{
  "n_layer": 9,
  "d_model": 192,
  "n_experts": 32,
  "experts_per_token": 2,
  "d_expert": 64,
  "d_shared_expert": 64,
  "activation": "swiglu",
  "moe_layers": [1, 2, 3, 4, 5, 6, 7, 8],
  "router_score": "softmax",
  "normalize_top_k": false,
  "routed_scale": 4.0,
  "balance_loss": 0.00035,
  "balance_bias": true,
  "router_logit_norm": 1.5,
  "init_std_router": 0.0164,
  "lr_router": 0.000624,
  "vocab_size": 8192,
  "norm": "rmsnorm",
  "norm_eps": 1e-06,
  "tie_embeddings": true,
  "optimizer": "muon_variant",
  "lr": 0.00335,
  "beta1": 0.93,
  "batch_tokens": [32768, 65536, 98304],
  "seq_len": 256,
  "train_tokens": 270800000,
  "steps": 4491,
  "dataset": "wikipedia_en"
}
Below are experts of layer 2 (counted from 0) of a mixture-of-experts language model. Rows are named router (the router's row for the expert), gate (a neuron's input weights, with its number), up (a neuron's input weights, with its number), down (a neuron's output weights, with its number) and show model dimensions 0-191. Each number is 500 + 40 x the weight over its row's rms, rounded and kept within 0 to 999. Numbers have three digits each.
Before each expert's rows: "comes before" lists some tokens at least twice as common just after its tokens as in all text; "comes after" lists some tokens at least twice as common just before its tokens as in all text. This comes from a sample of Wikipedia text that the model never trained on. Tokens count by the router's weight.

# expert 6
comes before: " of", ",", " and", ".", " in", "'s"
comes after: " the", " in", " of", " a", " and", "'s"
router:451456540496519557537532493431462471507486485443569529542500445434506459529576534518594478502571540467515524495501446503558458508440504524536477507525478481443564537481489498484434491507417463597557422531474476359458516415486481480589525429491479522470496554541486467428416563504527553476460557439505522487508495503496566537456451514484469542497461551518521463499500542491418486524469481518537464532530492521496466534463528517441477508487532465438492488525495520523436540478474458490503450450522530513443553492528446498527438533559528505504439533492480531548548517489531468476
gate1:491616486443441441475494447519528491545528459475486454475501496582511470489555511541536512579518490511518511513568550446500497453583508503516552549515515535420485492513519492503490502524463525533561449488537497477495520456447450475435552522543514562529448459486519494524548475505529534522480539471455485521511492494526485477491423462488485470552404499479514533456549509477516481538386449502472524536529489504572496553551467438522561558495495527559525464501520457459547442452480452508585491374549523469549580462551553471498444485518575464445536496497489490546454506523444460546
up1:494488538477518476446488511498568496568510492447535431539495479547477508482496510520569493547429456452550463502438474522521496465538576503573462429541471490507485547470481520505479422457537507589521411566488543468466506506453474496575509560434482442478512523428462476473454442483462420524496502550469499490481494486509566498405581459519525547563525469481456532465511515513489546451469477483494544562490548512571496557436452483495559552484520492521521423460486511573584426474451423518502544488466472426462484468501509458506534491523518437513495517556505524576501534505496507547
down1:518526489563445463485495526539492472443510441563510533450545465495520484512566458517454490504561519538446507511558515426482436511513438547422544517477485526442481452451519496470502553498429500456532515446510433492477521469563431480437560480472487496551403532583566533515503541540481535443512564445490482505507511505523512464559445449459440416455471567491571547510488522482490468556458504504511497478494410511524469552548519518464479452536469478470512535472546550413448604503585543507553437446487500540521568476476525523484473509469496567457471492514532507457479506500498471479

# expert 28
comes before: ":", " ", "-", " by", " UTC", "\n"
comes after: "-", " Born", "|", " by", " Country", " Coordinates"
router:523570422473481445462539498517496490608420504475495379502467557522515505518458567486499511541431465491483415452506522477458487511548508546537557513494525467490543475522494555551406522488563516466531497492464494520552564546495543501529524575479470513476447565470492476484526444496486473540455445487470467449474544491522542490535449507423568513540471536543439572536488582459502460517482434538512454538516443489532474471503446467517545538504495470534441526499518500506535504429501494472481502469540490588521505502395587501506464420488520494453441519510502552436500473466517552505
gate1:547542458567548481512504518499474538572465487406483531479522522455413473475513411480538489530518557469543502436486494438491513548524457517522443422496470494517534513492530496517466554527513512515432488505537502458490379532447485486540472486518439467496477431561477595483507454501508539478492530457509544527509555460473516482448519466485447477418447493449475523596511466520495459553492462547600489492532460502520483582417471477526475506445469461513502538470520526412477461508529547492473513439498541471444488547528490511554508511512474548445444431423509538557531561527555530475
up1:509500490465459480489506523520540442538484482488462380458523444495517526596489499417503575518501456491453516472407513555424465467488505577476449562533478507556538470557511512551495512522517553488499473562464519531498541503491554517511443505516533496517418454473552520495461500507415491564557482516464505523503536499533513500479474516485540555447474510411517460514411476460519526498495544544503525569509450419476498503508460506576549483465440499514473532472489508536501446431510454551559462542559494575556462443460460543497499520554557481515445549431441447546537544560467507520
down1:543565491470472424495453439512447519557549487473478478499426531419514475466464518547512509496484447513510480532488483535521530496529480548531453451474480481540521547518509490495455531529516498520469484471527495576518499600429497504549521522482476486501489503453490523463488522471562549471466500504517455518481541518543525451463600468555482474534491489561418538561469524492503439519544432533479427480475539489561415571574565495565498464554512478566479450483475449465566443477443485442524493414454523442498518528429576562538503559511584551531477503492532559539563474490547513459

# expert 21
comes before: " of", " to", " in", "ing", "==\n", " for"
comes after: " was", " the", "==", "|", " to", " a"
router:472451486491476519500499485433450404524444431497502576574398463500520502522517516503526498559483524430487489446486499513497461546581485526505461506512470531470502486512536445486512488419507379536517506398478518449499537550496538506591545440463448448489506537554532458483440533510486594481484521460469512433470509577482586522550461505545488555449482493504483448496494553503447490560433475469514461509536533522498476554539533518551455461445458476443424505521508528517458554505493494493474460492548569534469484548484524553474473467472505522579504526466521506455440495479562554501
gate1:491450505451509495537460544472504458592529520417481490546532431516547486496428534476506600494538474575501441540460511473502439532502455519496449526431471529479524466576486506470496496478425510482581512457461481500580530425465528455494460479511498542526476458508535502412517487512498556476476445543489497481551488489513515543518465497569530576581479463426534444478494559492434535516501417532448494479534499500464502493516492464473504397591416487447454448532476472475529507583556559496485472483474548498518480511491432477497533507513534525499470513525498558474441549462453454564
up1:490487608439513542459509514465477435527501468429525494489444546525555534495516469566484546509509577431471446507510447434488496480476458480481459498553490540502502506536542477568462467485466487503474544460612460479520481498478554433536525440511538504547542487468482503493428545549474557490467561498459519550521486554477516547554558517506567468482426482546421523530462473485514565537433438510502500505611487525513557587561484549458535471453538500443500478529494531525466480492573454529517412586516495537456555520527542512560495499488507490540492493511504491472489541455576543481
down1:459464421522436477488555489555528530495523506504477496480489556450438471438507515481497407491507501516520515463522608540526498499478579503590528473521492430476505492478553522499502481441503587591492438549449515462543514473481468502465499525423547509478526541466515554540547450469512475464522502495505472444456521452520499582502550498432504487513544549466565530466538492474467477526560546513558517525402453555480449420423531465492491565461479483509526503475519500483455510442446521489431547499491438520498477466460489474444467423517490528561533551433544450478547561452539490546